Experts of a small language model: 13 layers, a variant of Muon for the experts.
Below are experts of layer 5 (counted from 0) of a mixture-of-experts language model. Rows are named router (the router's row for the expert), gate (a neuron's input weights, with its number), up (a neuron's input weights, with its number), down (a neuron's output weights, with its number) and show model dimensions 64-95. Each number is 500 + 25 x the weight over its row's rms, rounded and kept within 0 to 999. Numbers have three digits each.
Before each expert's rows: "mostly gets" lists some tokens that are sent to it at least half of the time; "comes after" lists some tokens at least twice as common just before its tokens as in all text. This comes from a sample of Wikipedia text that the model never trained on. Tokens count by the router's weight.

# expert 56
mostly gets: "omial", "Scientific", "enior", "elop", "orpor", "ription"
comes after: " Rec", "et", "om", " Ro", "ere", "andid"
router:488534521514504511483535504485521498537464486475525533502528496484507529491471530503478504527482
gate0:542529493554544565460504489512519499479498498515486496475477509509496469514528491480535497513487
up0:487474469428464453526488518464461477518486478489521506506525495486494521513465514535469501501539
down0:492507496486495513508500508542530477510433526514494509507477504473539550578545514435497515456527
gate1:501488502475535527512522466537475550506495472541497506531533485483507518534557497467481535482468
up1:482522521538498454502486511508511444506501503479497513481466545524500495472444498532528467517559
down1:487505492485513491490517503500459524494463486467487504488506534507494489475522511518484473476480
gate2:499487508447550515500536501504475514491550533517494463477491487556483492470528502556489516539478
up2:497512523438525497450519510506477524485546533538517458482495468525488496457527516552494508561499
down2:489470509455453503458490485497500524468514528474541496460551503511461500502501462515529506505508
gate3:457514493484506469516511536473530486450528497471505512493518495470469496524522480512485532546511
up3:539505516502505499484491431503475519546450510500518491512505503502504527478481511505512483508480
down3:534471495545501475476496441487498475463469462511507494471495542510492511507535515513505508500480
gate4:512524513492530508505480538510515492460479519501483495500534515463503549525511478513512533519484
up4:478489504515492496498497472486513512523508503497522478494474478545486479480500510500506483468513
down4:521530521504478501503496543535452510505503477465546516518531490525510468468483477521496506507469
gate5:467524491541525543483522500490468482472521510428511495510480483541509503497496490502516504543517
up5:528506528468503470530491508529528507523486491548474499474522500472539496503503524495492494459488
down5:449526517513475509489556484517503474487471525511505522525545491536484530498466494466508497482533
gate6:541467512505506519511454517539498516510507538484513488492512530450498535517507498520487525488530
up6:528476503507502505499460506544494503508512538472493474502526502451495545509530482516503521482532
down6:497485513508501499477522491526493502506465491522499490507499481492518500553536527498543534471493
gate7:541542493472507460546473525536469503495535514484485538509530487455497511502506503504524532513513
up7:475442492504500536467540475464538519487445502509527474482464490539485471491484485480477482482495
down7:469452479538489496532517517501495518503481475485516494503452522533504500465491505488454442482499
gate8:473478488565479483498504497497498451483491484476494514533533455486539495513498436495513454472495
up8:524500507448491506492499504494475540541536512535526478473480529526467508497472526499458541515499
down8:528553513526565523484514515513528499504505484490476493453494469454466488499513516536486526495510
gate9:506437514496504519497489552492488534501559507504470502499470537499517476512501521489519524547483
up9:505552460524486496500508453534526477511483503465554512512567479501479514506534490493469480529503
down9:531465499507522505508505466547528490485526505519517470504506478479505485492482531541520476463515
gate10:448467510532501565512507478457526473483485519503501500499469484493501466491457471528506492530524
up10:462467549524511576495504476467522486497475490496514519515483491486535464487467469512520486515514
down10:483492456510544535521472502491504479537485510483525501483472528510481493474483489512481470420480
gate11:532503527492487496540477497516471500469498509482466515493465468506565470534527474546509514488495
up11:514477489506494473532432524496463511455486514479495522502488463514540472533515482526499517467520
down11:524486549496540539509489465510508496551497515472502487494492473495491493490507547518533526533527
gate12:488489516485493498534494501517498514491519491516470457515534512485490458518508508567503506503507
up12:471502503494485498552530493500510485513512549473501503483506462476477476487487524528549475508520
down12:533519472481491496492485504526515526526589482485510480498508488490512499475561475504488495508522
gate13:500450515492511515452492497478465499479500470500508496532533491486528489523491482510565541526517
up13:495544518493476475527513507510532508513497512506499498471478504526478514470508512459436477460483
down13:504503520507508522488530487454518522532525482460461503501503499471480534525481500498528507519475

# expert 0
mostly gets: "–", " (", " (\"", "—", "(", " ["
comes after: "0", "6", "3", "4", "5", "7"
router:483524480492511498487466476509528458478527461477493534456521500488488537506525483484534517467529
gate0:497538491499528523525502458503528455473496499488510494489483497502492469546529491521507487491528
up0:505519506513537499532492437501508467463540498483490476498518473477495493515508471522495477475500
down0:464540511501473490476454487505511502493411481507508502516504496487472539523513480441486500486505
gate1:500483513498466504530546498495458482504509475526483515491462442471515453500513496464499486513499
up1:538496505472461509534494493491494532496515489508527540525505484530484526473468502514522515521477
down1:508527489485478519517499488482541522478541504446509522466514530485474511495465499556465504543496
gate2:520519488505453460525476493515496530483518527521483554491488529521548452487499531458533490529470
up2:517527480520457482532485494456542512496502498515523483476445522512519464473488508464481482481529
down2:458498471483495507487551441469495528490553493544463476478528523511455529521485498445496484476473
gate3:473512488494497499489539512473555507497485455462555515502480524521517488492533557534510504457540
up3:499483484500502494524531491485510511490473496495532511499509540511516477508481551515527518462523
down3:498553511510463520533506553517496470433540542526490471468488540529510519534514470531522498459477
gate4:505503508551523491492475479507486496538465455510509540500515516502502503509510466491472506510527
up4:479506498509528499436493496513474504524480472492509508522480519516508493468539511509464481554543
down4:516483543509475537473489477482510473506470488478569478461496506446467483527491479481522499458486
gate5:500503509506482474492567507486486465516441445497480484534502533459484536517529514488490476498487
up5:445522536514506457528525550488528526491516469553498510532486521517454487533479489544523467491494
down5:504473501479475462492492489518493479495498520500501475465578517500512507481453483496513521466489
gate6:506483529479516469467481469522482522497481526546517509517521500496516504485485556513517482550484
up6:506472538489498474494483469497503523466487521508530502504508505511483484505451561506514488518451
down6:444501500519464476503518514523486534491527484539505494511508491538462499499468453493480515501536
gate7:507505493514504473513470529528498558527502532486524517486456485513477479504532476498505531494504
up7:486500550500522483469515506437490502500485479538495467516502505497509475515461504482509516514485
down7:528533488525497508477528463519507466505521481502477528533495494517529456531494477476510483471483
gate8:469489499480504516478525513523537536509493509520516472496507532505519478518520514467491508501505
up8:512536480497521480512471468489476513505469480488491530502500483476507535474510452505483520518527
down8:551524543481488466534481476495509516519507520470534498492497506519495461520470520564482489521504
gate9:469506497510502459478514525570529523520474506501489490513477527507486512528466497493549514507480
up9:476505514524503506501541490413479500475525500514543490488528510479526491487526486525461490511510
down9:503516531541494492516496477495482513479533496483531524504440496448536536485481473486481539482499
gate10:472481508480529463551517530527512458543472526527527477507534524519483522549538519478493495499505
up10:543542490477462524487480492473542475485503497516539543517510461503532532472519519510489459490539
down10:483509462524466505547506505512486508501519519528466454515466525505491468514443502544520464508510
gate11:480529507463542499519466477508510474507510516532486472525467490449494515468527485473530509539471
up11:497468534502525458536511513524495460499502468439511481489510519493519498476514507511511489505496
down11:493522482558557508464511539504461516498503521469483556444504442504507500504510504508471502544534
gate12:518523514460477497520530491486516501515489522493502483554516519491513507479490507517529506519497
up12:488535514457483444539499568498518492489494486542491492495465508499527486462484476522472508468497
down12:544566479516505512552478496457506478490480485452485488515545546477541480509495499557489493470489
gate13:463478494539525535505472536533514515523512555494515541518484480526513508475511527501532504505526
up13:422474500542518525530497522536491519537528526476542509535484484509481530543483469504491543485527
down13:471543482480538500511531514518493495470499482491478441505526480503501508456521489497492538492473

# expert 10
mostly gets: " Des", " des", " They", " ill", "es", " Les"
comes after: " the", " The", "The", " United", "inn", " rul"
router:513520492521564486538487458452511487490473518545499466483495535501497482485461474508476553488485
gate0:497489465483531495504495468499493476511501514482477491414530489469521510489552488502509528517521
up0:472509461478474541483490540524515489498484503505527478452515513538513479538517514504473491515473
down0:513497547497503466507473466492493558500463506508515507567524558496484507549497496505509485495494
gate1:520466522494505508521484498498491440504468488479487540473528512495497492505493498508514475500482
up1:489467460444477525513486544519516504547528532485486464488501497521479493510528481566521508532461
down1:503496505522537517508503503506495481517463494513517520458483520442542466507497510468500483485439
gate2:477544539483504508483545502511472491495462500508508533523499526511507515509513521539555555493543
up2:497512480485491512462551482539505453510479507526481494492530463490484541492450517500479483529464
down2:476468472496511458475495523483524505516480498507488529511543475528516490506513501473519524567518
gate3:506459530469495526520549528489473495513509530502518501515520497472480522508502450543496505533547
up3:512542463514482485527490487493481515530470535462549457445465539471476494506513521477500506497501
down3:549495506489503503506511528459501465493487461518495464491499515504494481521468538510524464474470
gate4:480481477491483538509443490479508459490456464484467489542509441488479526484470490505521519560467
up4:512487472532539535514497515486508498504519511498479482495486516455485506514523459462494516476508
down4:507532476503500533507479526470492492475491516467485497512508480481476477522501550517502487499517
gate5:512507499479488510521505511514469489571537532478494504519518493472503506463542497482500548502505
up5:486484504468494498503511481504477508524377527486453515503493495525499506478526499528487508477505
down5:521487483533506507533495495527509483502482479534497500520466467514510460492540497519478526543520
gate6:510512475483482514493487473513498475517483461483456518535487516483462498531503471515481516474477
up6:530508477505512478470542486523477500545528492488496507483525498492483509489483504493479498532492
down6:533497464478503514509512497543523469503535488452478536521515531502522523528467494497481531524516
gate7:461464516502509506467513528503515536505513500515482484440481461476541500478511471519521514536494
up7:531493520480532462482530516515536487510507490555436494450504493479472508498484520502496498496489
down7:494489478483499469488517469509525493496489492540482492477489498512512498490508511454525485457475
gate8:513457528519514500517523481545519483515553532498483478512488478481468548475472517501478495494506
up8:498460501497505501499507480537521506543481532520503518469484542507486536490497493466527481460504
down8:456513482480527497494537514479505497497518483511505509512461486491517482500488477476504439500533
gate9:498509485516523548462503520482476482519529533486499458542483519525467495489495484478508497499497
up9:490533484519495479494502542522552521482481472479488465474478524508482542512529485491515472522462
down9:498488502496521586514492483499485546507508470563505510481479526531532496489477522494518481529498
gate10:495488493500498484473518526497493502495457511520458482459514510523463489491546494473499496452496
up10:542483511480523486506491486498494508496455517481492462512507509493516530486502489516514518467536
down10:507519450483548495510514492488518480519543506496500488514474485468515514500493521510522528482451
gate11:446493520524503522500551501496500513467498487488505494497516470497518512480492517494491503510557
up11:487494482492501505507519527488505506469484509501479514527499540537476486508487484482495537499515
down11:514458551498484482473473479488501455466525514461496486487527492495516488481533501496534481468497
gate12:482483507519477528513495477523523495515501501504492512465519509453452519494541481518510495492505
up12:521528468449485523507540446526524516498480539499492489476498511480480508504491526460481472486510
down12:507483528510484504539486526491541474460499527534494513468467522513542465482503475531511523498511
gate13:472508513486509541531466503478478512498484491473511494482557539529531501501533541521497517468500
up13:494511516487461503490510495464502492517498513454517435502477507504504480482487481485477436487490
down13:482499527503552513472526479504501442502489526474584496492523497461512522464498525504480494533471

# expert 88
mostly gets: "-", "–", "‑", "=", "|", " un"
comes after: "\n", " non", " All", " self", "unner", " co"
router:500513490504531506500499482524512457482467487500508510463472513465462534531505448460529478493473
gate0:473478530481536510502510469505533533526498458500510509493540531522529502496503514504502487514492
up0:558505463522512519489472555459466523499497486492475512508516528497461483458464494492511521471474
down0:503527501517502469494475488483568483491502473519514453456507520492478513493531520497487484463517
gate1:548507492449525471520502499493495493528540489520542503512537489471478498515481498509480490483507
up1:559486497476550503508520457498518482510527504493531486539478553519496489531530518528508511530493
down1:486512510465503477522500488523539492512506521491478508477465520506460511471524491516541516530512
gate2:530552550522494463495471513458537487530514511540524482428566534549474517515432492467506499525490
up2:529509524488475461479489533472526484485495502513546511478547497492552485528472453476481467485508
down2:500514464455506459535535508525474518532523535548532500519501498496517517460503502503553513486488
gate3:501519468520452532483539486454465506505515507505535575483535519497504505500494481496461549522524
up3:555517507520502511476513474504515519485516543502471518456482502504505511492546479482484510525545
down3:526529554527489491468512489473535513485525492516505472492514476509475514503511481508430483509496
gate4:470515521484488510458505493544514530491500504493509495498469518548484521502527470472524507481482
up4:512495463485461479487505545465494528512451536526482502502504480541470473501480486450537496482505
down4:509489483491523534533485472486483502495499495524509466500462517511480549490538479455519502508510
gate5:547497506503463503518503540497522471521471517512529501562509559496499515490471488466479509488490
up5:519470507485516502503475523493448445513517537500491500504494499534501513474486506496502502476496
down5:488495496495517483495452493528502526506519495449525467542476534533499486539457493500533447466488
gate6:464478507448522497442502495496492479490491480445506533518506456548503475508442496522519532475541
up6:509531473499514528464485530474507499493465490515463445458507507470474479489515528487485502543549
down6:503503507500497485460508476470499503467491487490463510503423463531532477499483503510481514557523
gate7:553511507507517521497473477495502512472470492509536495491525483489454495507478490476518504495474
up7:489492491523492474514517515550488501473482528463466491503515508532524521552474504483496468493484
down7:499456439482479453530490516502493451486494509475498457518519525516515464511492551505497501509498
gate8:472534520551553515476499506529523523533501478468539516511513511516490491494528513494489515494483
up8:488531493531520536456511430533517507503521484485511541530486487559524534511539500477481507482502
down8:482452488501532516542499501517499517509518455475507545549494496521501528516472496477499516513480
gate9:514504522477478505509521479501537472507455537530507460515522545481538542447487525492513487481503
up9:482513530518523499482488502478505528527512468477524544479462518501436484506471497518491538495479
down9:513493551506476520519464505500513516482498478539464498515534494517491482489490479530461490515532
gate10:543518502484470460531452522530476560516491511512510444499485504498474475483513542468499464495444
up10:508474501445488514475524496488509501531515490556503486535526467473490520505499439485496556492514
down10:490475485537503483526456505459489495527532531516480459510503519511488449488509488483510524504502
gate11:493537484543494502483509468479497550477524493551459479494502522452472514460518520500513529483497
up11:499481528470511480505470542495503457487501474486463500529484515544485526519541488500489488516493
down11:537518487527514532503478535476511478456497473491466510495509480485536507539501461497501503493499
gate12:496543466514480530522511523509514469481489483465505485502513530500462470484474500530477476474492
up12:483509457520481507520513512487509501475481510478493493497536502530481457537521478501480515520499
down12:508500509526489499506516499513522498499502501549486474477534488463510516481539520486484503487445
gate13:525500508459455449526491481519472506498479509497484429534476509478512499497479499511459423481519
up13:455514495508493489520531516504528519488501501538498455494484499520480484475485515528495537437508
down13:557539534470522475532507513533496456486483470474527466524503496466454476520479473468484505520532

# expert 70
mostly gets: "ty", " due", " According", " Hy", "ry", "Ö"
comes after: "h", "v", "t", " H", " h", "che"
router:473525471504502464545486522451522478459540484531490548459534476521504528511470471500547511497545
gate0:526501504533465499481516523531481508492548475471468497510476521524473496507479477521471509502541
up0:524460550499536496485513526503482490500500489494490472479487488473497504505519535497523505550486
down0:493497472486520505496527492515455488493502538476520494481482438487477502498494513497514531504470
gate1:533470520546511495489479465512524549482510499516510494503476480516482481465465505454519550528486
up1:484520495496531508504504521488461473514508463503502506529527502516462518493506491517494545474503
down1:489519476531483518476496473479498478483469516464517479514498517498496494499537528492496514507542
gate2:513464475534454499512501491508530486496454540509492529461503455504511552513499485477476475515510
up2:497515513436503490481493504488504470486465490504504497485506516468474535517458469518507506501480
down2:470494491541509483542537499507491477477510495502531532537525517500506459513512476510460472499519
gate3:477532470503461473485492540483513501550477517486488481488498446493475489483554517495502549449472
up3:552468539489547497491495502531503530475533523502529540494513522465521487462483481500423518532488
down3:482444472545486540496444511476495492503494500527489498492497511483497515473497512481472479484482
gate4:486499510512487489487518488471504512505500505541508513453492473464511494501551445512484539457521
up4:502476568469567536485483472477448495506496514552482490474482486479476489470481480542530524526460
down4:506541488489445547464488460495533441493416542467520468536509511503523524496520513506517511506476
gate5:457498461498472518478504503507505533505490467431525479466521499503523552504473535518513533474478
up5:516512487512505523501504523485523493476521502485504541497509465478501521492467488496513466446487
down5:486515561512495521515516536477465497483508492506552509504461493567470520500468511509471503467481
gate6:545516480494461528517546543512504470513489489483488494497487432570542527509534458498451519459482
up6:498468507525495515451517489509519517487508498518532530537534520512489509507457529482543461516499
down6:501506485525513474515507512557479483515548519438440508492494543468441528526463506496479552501508
gate7:497480516500491485484475532508477454515494474515519467542487456456501492475486468530517492502508
up7:531486478499523490481511497487508506465474484437493489489501519485490511489463463416438498461519
down7:454507464508544518477484514453511526514497512484479509481482475502505510531533507547481503523496
gate8:504489467491490514515464572495517502501506477479505467560497448475543513496448486484485481515491
up8:503532485520494501478530479522449471497497484496501483510531536516491522542509538520471500511484
down8:477476498517507514547462478481491481517485499485530487506532396489526478470496525462477491473479
gate9:498502462493523544498507496504525514547533473500530504477507474496492536481530493489522490498478
up9:471523542488486462467518475476519490528473550515480491492467536458475499520458532503473480496529
down9:521460514470508510506496464481495520514453512473461523483492482527531531476485516479500471477482
gate10:521509501500472488506459499473487470507459535506482530467483491447470487490519490496475513534492
up10:524548495489468510517515532475499517522458507537527514485503514458505470492509485508466522496529
down10:465508523478488528525522507514522520465522543470528495497482501458502522520504479559493493512516
gate11:491468516508482559487522492560503504482496451490493507457493523561465512507462516525498515495507
up11:520507503527485516526475527487517520497500481496451506489530513506507514503489471507498503488524
down11:514470502504512513481508534504473490526482508551465457494484494502479505481491500478457509500489
gate12:518486468456524479468528508504497505497486451474497508505502479452505493489471550533510467511488
up12:480542503494488494467515490551522516491464528467491467551509505523496460539506535520472502542500
down12:485472518488479525495537534462513520465524484518535479510494479461482472467520537475476505539503
gate13:491493491500541470452521518528517512509542532580460506511482530540521516515478527521491491498502
up13:509501493475508494499491484468479508474459507521533475513526475478502502491543489496504521499482
down13:482457521534482477506542553502496514523451522505523490529503522497521469463518528503520512511500

# expert 76
mostly gets: " Preceded", " mm", " wood", " designed", " built", "idae"
comes after: "or", "b", "ul", "y", " b", " r"
router:500515491541533538478536515466535513477530503535527487490490525503526523551513466508498508503496
gate0:485511552483542497526477508469482477499554484468507503461487531518510474499541558503522533501518
up0:488506460486467530490493528543523489538427520494495501492476473536511503525491435485506470475488
down0:479510475485526485481474514535517537516499501524457476469482499544514536540486470464548481538488
gate1:510534490507509476485503472481547542482502509497512514461482520524508452524497516485445524539482
up1:536476543503480476524531518486549510453547499489480501465520517503485445504512516529494571468478
down1:472436527525524535476537510487530510503526500497497480511509480492503467510488497505484490483500
gate2:490543491489457539503516503452487556525488540498500509511516496477523507517498487472530553558506
up2:497508496487479528532496504496481515535506506472489466491501514523469552504530508515495521490505
down2:501518506467524481484487543511478471495528524491449506425497510462539494490439515514507482505503
gate3:545515524519489533500486476523477507489484475486489497472535482515530521540503539490500493515483
up3:490521493547492505517495487512511502482475468494452530542492497475479520487517513500510458508523
down3:484474456509460478504541517486517521485544522493539486532516514470470487480520498512534452479476
gate4:475518453524502483438528525456501519489500538535529523514483517518523531520461504511469490506515
up4:494453496459510469496490473565520502508523512499486521530497474497471453499509463534474527516492
down4:534487486461508530486504518504521523463480507493503519496539489473479502502489458496522517515526
gate5:491482502515486523498534526486538469497493482500487470460490519498560528489510501487503500508448
up5:510451525494456486496484497494540509488494505472493456448503485507507504478485497493469509491455
down5:523469467446499499527513515528444534512490513469448470509516502503531534508501483506498480511497
gate6:516473488534492477508544519505490469500452540521528505508471526502497470505481502514484469513493
up6:491538462504513490501474513528493500520496452462480488507500512466497500516450515511547516525466
down6:516477512451524528510460533510532516526504533519504519509543540517482493498501504519494507506459
gate7:534471496507480523524489459485484495490464490507498452451494502507534499491480486472468505556511
up7:532508497457507505456441459491484449488490493484460469520431563536463481505488463507538492500460
down7:552516486514512466500483482494526543495456459519495482497539488484529507529485499444497489489535
gate8:543488494511480514474482489526461521490456474509527493489530543511459506497533518498502497554490
up8:499541486531483490488496524500533476533518556482486466523496506524472507506504513498482463486471
down8:490504483524515494471528514427482523498489518507472474502489500518530502521501536468463477497469
gate9:512489523501515478484505508479475490483509527550493466526501498499524548508524493496474512510504
up9:518476494497551504517491524515496493479522517551520520504539529473479542472520503492474519502523
down9:484498511466475506463533506511462470508479496491528520542500499500517496482511532499485507487519
gate10:512463534487507492501517497531462525463514526535499462471567499503487492518457510534447495477546
up10:471500497499490471454537491501495489488475498465482505475459475506479478503525502497542514475470
down10:549472501501516484520532478539485486521447514514440524505541497471492488499529470519537526478497
gate11:513506486491507483485474485534491492523454512539491499542499505490492482516474511487508451553493
up11:504489469470495488499493510495497519475546541461514519486498449471515510512520501516482586485485
down11:525494515523488516515499481472463502518541515472536564485529492492522546479515520435535496475512
gate12:499487458499551502475489505547527460488516550516511515457473510446482450475478470534556472472465
up12:533519521463516502510479485503504535516536496464471533529501514495481500518480509567480493498487
down12:536512493461542482543484539519472465497484516545460491491488474517478488518505500513482562530448
gate13:491527499477536507522497521531491540489499469498508457538466496491488473493543487503494486511549
up13:527497497489557544533511578498472505506503520492473514546475514465456477511540504497478520530525
down13:494501491545509522529522529527527507506511516486476514526516486529476517486449512526432512474525

# expert 91
mostly gets: "|---|---|---|---|", "pp", "|---|---|---|", " Apps", "|---|---|---|---|---|---|", " Succeeded"
comes after: " St", "st", "St", " st", "|---|---|---|---", "-"
router:476485514492533517529505505540466517495543473463459498502538515483531503536495507511508506434470
gate0:506469516511485499488465482515491451513485529531493501515520534503510496525492463468478511464477
up0:456503477526489512493529484525557517525509516530483515520527485476528515471464536479515521522519
down0:499506482489529521569519485491479492544476468510558466536484501503513519549513516540553523492506
gate1:511496533471487479474509464504484517517504537520514499507477511468478501512536485513469537523464
up1:486514509498497475509502522535520502501483476507501492504512551530536484521461492487523469457520
down1:515484502457521429491523482485480475510508462504497509493497485460487466513451555521525501519485
gate2:485475487501473482499497537518483553536518530556465484500434497485534492472479500529465491481478
up2:516534522506474506452450467509556516490503458472526479496535504529491488525512494520526500513539
down2:502475498562499527474500502506507494496472487513505502486495523491489492508503509496507532510509
gate3:526494507520532506541530511478504503495494493525464512518455556505499510508463553521511516473508
up3:456493476491501478487498514515521503529489489489507506501536479468521530489512486476497504519459
down3:513478491506495494464502500456464472515540527510502493527481487509522507545519491509532518526512
gate4:494454514501496494513484488480470509516446520563482499486477476490511490526496514499505477533512
up4:512489481506490509482524513557510477473521495497503464509486508539503573515497538495445550522510
down4:509538497484557502490500539528521496478513490515512494509479493476530464521494458487482487498514
gate5:473504537539497499462491525493523487519467477479470496500481515481496460514472439518538525497526
up5:540525507499523488503471524475465514503483528498519566511520508498504534480490512487487477462518
down5:499524505499480525507507510493526478551495509470504549503522529528504474512519511534523516465500
gate6:471465479550510516499525489510527510498494488498539516498520506439494544527489527477503492432514
up6:512440472537498485497532490532526484477502478505521504480477505457464494511498498477496483463528
down6:468494507485533508492479479491503509501527505498482446471509481502507500462507489456502532533501
gate7:519547486488513516460488468490506519504480498479476512475476478495498489506462500491485462489465
up7:508474470504468501486499501484515463492538525513487520476487464559517502489499529480499463481526
down7:504514494476504502479478496473536544516502465536489462494472496509538529525468488506517511529493
gate8:498514491535500507517506503495472514497511526530542516532481519482493500503474501532521460458484
up8:512524492475510528473524515492527486537494470481491498460527524496520487506500530453494518518499
down8:547491506521489465538500536487528529522529469462510501480515477474530501509525505479476516538511
gate9:505492489475509514482521524542497516530469469446488506503508487531482470469520491501544488505490
up9:516496509478496440491518508507490519500466428510464518464487506481502452511512507494443511485539
down9:520462487531510527519521479483512510551495557480542526513514494508505501438491517517494541487509
gate10:492483468521466471539462524478479554488494509519500505512480488504490487502478547525469528531525
up10:498482502497539502472501486522481496512534460479527497487480534532472563509506520520507522492490
down10:514521500501472492491474528470508485508427537493508476493470514437489495470536458508462537476504
gate11:530497511492490481529510480525531494514471490518506523523471537510464519499505524477540456496496
up11:501509495507515491459487510493463495483534502533492496486488484485507519486566485474528558525515
down11:505503497520509531554514456449508559453508505467507491496494543475499509504489491526492485491480
gate12:444523492485507511522523499508517521473517478477502485508458501500486477491492451513476501523494
up12:500520529447490486528503536476503512529432495478483457509538485490527490532494531495474511493518
down12:520496517474500544482505463487546485548509467471512497512499531513497475537465558538483474495474
gate13:490521518494520496482553482502456488484536525463476437509530505519491466513536511500483544483489
up13:496498475480507563500510461526466522527527515545484528485500530542489510473518500487535508488487
down13:490517508476531531504489449499511506538544554484507510496512496516490476513512507509487542510514

# expert 85
mostly gets: "/", " /", "−", " &", "†", ">"
comes after: "o", "ro", "i", "N", "u", " bo"
router:457518483468524513493518524474457485504502493476521486528529470476464521482517544443544453517551
gate0:493508517542500483504485502509493495471472486512477506492495448531529516507477460537522478524486
up0:482525511497471468536456491499466503475476475506481526492506474511505521505472511478498480551520
down0:487524538500540493506499496521484443474469496461479495493497490500503480527484505476498509499508
gate1:503511534494503493513565524476529492524492516548514507450479498507520516473481521523489509488483
up1:487486495489509497499499476524511525494496521469496490508554498512477482558508478439480498514510
down1:454509470510489510506530494467497505499491512544495458508505460480502513464526426493471505479553
gate2:499487458510510457501469551456493524481508477447506487501468471477528509517482515490493531479512
up2:516503538473493521519515466527522524467498504537498519486531477533490474483489497495512479540500
down2:491491504529510524492534528467509496519523525499539504489470521498507518504506482506494495487469
gate3:492507501542495516483485533490512483518481526463523489464533533532488461522490479517515502523491
up3:503505474455491489520513498512492538455494524532492531540463500484517518516484522482482450509496
down3:494515493522487530522494482453513533511556451493493494499497464488558499533476527509458459528500
gate4:487495526525513505488477485498508505515490455534486484481561490533506485555507506517525499481446
up4:474468484490523527520470499456521529547520486491459492440483517488459496522476502497508514546477
down4:530524484532556492511460551513512488488507521518493483495508441503479484477518516533490465496519
gate5:484510504512510523497507495492503507500530523482510532469493519530480564475540525504575515488494
up5:469477483472501508534533515502526508528501476491544550486458513534464551504499485490514497484544
down5:524537493478479465507541471471499529472511473503492495494538507473471510487494509464522523514472
gate6:521513526552489537470471512486494505477521494514511505516481510507524517517502529476492504509463
up6:470497460455553502509513529498508518506502487478528486516498513560504521509476492511478535491518
down6:507477507529535505471509514527535517478483520541500477483533518479508503508490512475507550505523
gate7:446501499483473509495489516475470520459455500502455496507504490450510483501518532542473495492483
up7:545504490515554480510558495503510549497489465497520532506498504507477475506489515443544491466527
down7:512515517557500500522504466481547487482518549482472527538515515507472457514496513506546497533514
gate8:509512485504528467491500507457522457518492494492498452525526471512503517463532480520467499514487
up8:483507507472500565510523514477484550482517520509532534484477537494473505523478478506515449515521
down8:498508487481513455517497510478528486504504483469456462468475488505521493490505505525521485559478
gate9:503477486480522518543520538490510488550472500469547494553509523533483452498522501538514514514517
up9:533507528467519488537501470495527475530479489459443550485500536466466470492513472462513571522490
down9:540529466480502524482519414495508550498501520504492508495488499537481486504504505499495523491511
gate10:542514528541546486507497502484500499514511482550471504494499477514511494499515511520530534511528
up10:537480505540505500519457530483479491517487526551480484492497485489526487516529520525537503504542
down10:487518524545472504499536488517518498476490550518486496544486530509463458464500499502448485486511
gate11:481492483502452528527492542507505507509506507507477550455468487537471486484460492548458449460480
up11:535528520482551507521529441536490446534516519476511466531523538463518463500554508497483474544567
down11:500485542474479482524503563461494509536478522473468478484537522502488456491494509541468503510465
gate12:536483539507501513497501496524488491490519496477499497470485449498509496469499508516520449508485
up12:472535497482517523481526505509451501538471533503523505513498512513500510522505469483542500507480
down12:505507484474494409476484504496518542485515505443514511534490508497504516431515497488525498472537
gate13:481536523533504534540448476500499537502490502481498495505505485513438512485496490500495451513451
up13:500469476481492493513502461505485496506508505487481476507482501467523471543482540510510471486452
down13:549510469527470499467533490548496474477475519509465504519490524522531462502525533506503525516521